Below are experts of layer 3 (counted from 0) of a mixture-of-experts language model. Rows are named router (the router's row for the expert), up (a neuron's input weights, with its number), down (a neuron's output weights, with its number) and show model dimensions 168-223. Each number is 500 + 50 x the weight over its row's rms, rounded and kept within 0 to 999. Numbers have three digits each.
Before each expert's rows: "gets" lists some tokens that make up at least twice as much of what it gets as of all text; "comes before" lists some tokens at least twice as common just after its tokens as in all text. This comes from a sample of Wikipedia text that the model never trained on. Tokens count by the router's weight.

# expert 13
gets: " |", "\n", ";", " ", " The", " —;"
comes before: "\n", "-", "|", " ", " 0", "=="
router:571586482492450504420568438453532464537520399500458565539468563464479470519452536543452571519546493451437477527523481564561368472485525436625431472476553499480512524413
up14:523489605502483461491564362450469422560567469463618557417536408546462592412543535532503614504466407547458511500465490490531527562483408446523559534477489515527468479621
down14:419472487490517393459554596463550530591463472474585388554533469468409531473547518436502535514422470483506520494501579421591617475530477504431488460446511516482490511446
up15:520530468549424489476538459519509597641533435493526525424492524499508441514461431533551555414533503477481426557475500425502496493495477418510539504447483382555495486664
down15:464597447563519457466516459578492497508498533540525459519445512587497492588577627465433451439510573528454603499502480539487451496454506478519522348497524557481538463532

# expert 2
gets: " in", " to", " for", " on", " as", " by"
comes before: " the", " a", " to", " by", " in", " his"
router:578538530487545548480512465443550422522505524482502579511558510429482574519473502447444552517494533498442422516543535462597520459556537508466399440484547552440460529514
up0:495509437478588453547490461386486432516442370523467502461482445456486467418574644484508510460467387517476432509448563475505486485480457578493528542569419527512524326476
down0:541433433494591443501537548432497509511541454470455481477521467462472466495422407486464520473545514464551515485559504532496489533456485519461563543474476482437467516505
up1:468545476532373519479480453455602505451567514540498478475492535460498500476452481505505506492522500504452514515509421486455486445550549441547558573567439532491499639515
down1:499439546504446554491471430455519419450535494490499444557526458575574450595408416506463403528436602569495446451548471523439565400474512468554501476583577612461581447542

# expert 4
gets: " 1", " 2", " 3", "1", " 0", "2"
comes before: " |", "–", ".", ",", ")", ";"
router:503553512509534509513568538508535463556508467423495475539331576468524512476473481473501565487502500451521393461417633592524486457508506509450553510459514494486449520549
up14:553481478492464516516609543568503446501503446550438499502459423523502462525564458576478490403535498566578477468544512558584473507514483433474506532522499551515575558482
down14:549479491404544457522554458445427516561449509535469455404456504511535445592582476578472527540445495450554503469516439482549495558600475526516528550544517453477563503442
up15:581506505479411441484486550492586409550454426535490449550447524574507420419431491487542519414554533440509515570545523564518563570461566444493480533554489515509547520593
down15:508437517517564503515545392501550530546486520613564483493491557500510400463522453465476484581521506470487447500427460509490509464538535518521539581484528462491487480544

# expert 8
gets: " the", " in", " a", " to", ":", " by"
comes before: " the", " a", " by", " his", " an", " \""
router:562556524456511567552572440481514481521479552429475563572528594470502447487407639543458581515522526494454420486535523550512543522570535479439461408501555525508547536488
up0:439601486554543541530530587482463466527574509518545523549434591453391527496516497512502570471487523562458465504550500486570549388551477489514477557522575476470417528493
down0:461492486421430488456521464496426400496503524492450524505456442547505468420554499514529446515556428536454475414367509547533503499501535553544524421477464503486515468464
up1:500543513476454480444479542476542431413496452562412478475489513532540444398523463526614587406515514500513459547525627592535489436414547390441516557558464539579506485430
down1:494593542544547508489518458425491552449428502440609503514482445485441537495432539404518520553541478477503587588510523480447401540513478429484539520556514577534577535606

# expert 15
gets: "\n", "-", "|", "==", " \"", ":"
comes before: "-", "|", "\n", "==", "The", "==="
router:554586551531515537516521485458552455496516448542425485521488510384470535514445584586536556505486530532518528566530544542560499431606491577519509507502558565519529487441
up14:497502444434563546529499525508512543501413521466578465453502388510476534488535454559494524518455537529602542511441456568408560544492499501508402438430565517472507514466
down14:472406488545500523408461536484494503406490424563512473469600529476540428448608419481433515585545459498469465438480524556512567492483510467527511427420559525483446532444
up15:578519530482499480525532349550526587528477407497500582475504454409540529555416512473417480543513492475527474460471517519456505561471443467481548493565521428471523526539
down15:502486398530504498562423534519553546491427604562505413516490469561513487590552504510514533536487498459462495519533502456541542511514474577518407514578481556495473529532

# expert 11
gets: ")", "a", "i", "ia", " States", "°"
comes before: ",", " |", "\n", " (", ".", " and"
router:528496492523509516439501515548569499506435483512475556537493472536540491478471464520505551495510474531500539461536467465495583492660468528455447524495547454505466468425
up0:498530478489473471382530489510529533562455466551452508598491554591505429502426436508552509576491463453504441576412477545511475468514418506500507538498645507410653420488
down0:447572496520504493564512518496545468535455456555541561411546583414556534570512488484506494513505474556402431495556493523386572540503558447564589524521565492500460565504
up1:574500430420489464501525496452473495499569441477496522527500390537506593533586503483683520543526533514453427573561555484453491485558514485429448492526495484450548480429
down1:494531537467531569566540449558466574475483540480481482417485544404412581521455409545472455508463521410524503456568459514458500508511541447553526507504459515488462472587

# expert 12
gets: ".", "–", ",", "0", "5", "1"
comes before: " |", "\n", " The", ")", "0", "1"
router:425548486550573487507540495452479469551506502543533529487520492488614451488506466599508549524479426518564463458453549522542445493657454443539508490461524529533477448463
up14:559504514459526524388561441474536519443489465516510517456523451473532433443555497506386494472404496505520540607480557670359560494543479456477412491567479493506437568402
down14:433525564496513548465482624595541508569464470398604464536527511485450480457534571421621537545489497511432453547425555510480546485442527537519523488570457484474517518440
up15:604533513467472521607469565448385475484514536534620527478523465469482528492511533474562517555368524602478559580440497500390452543381519501532421456428538502526482495540
down15:607476538433501418549435460499467470543559496530583459480568498542544486467559460545458473518505531459566519481484512545466469475465426474530480513438435443510517506531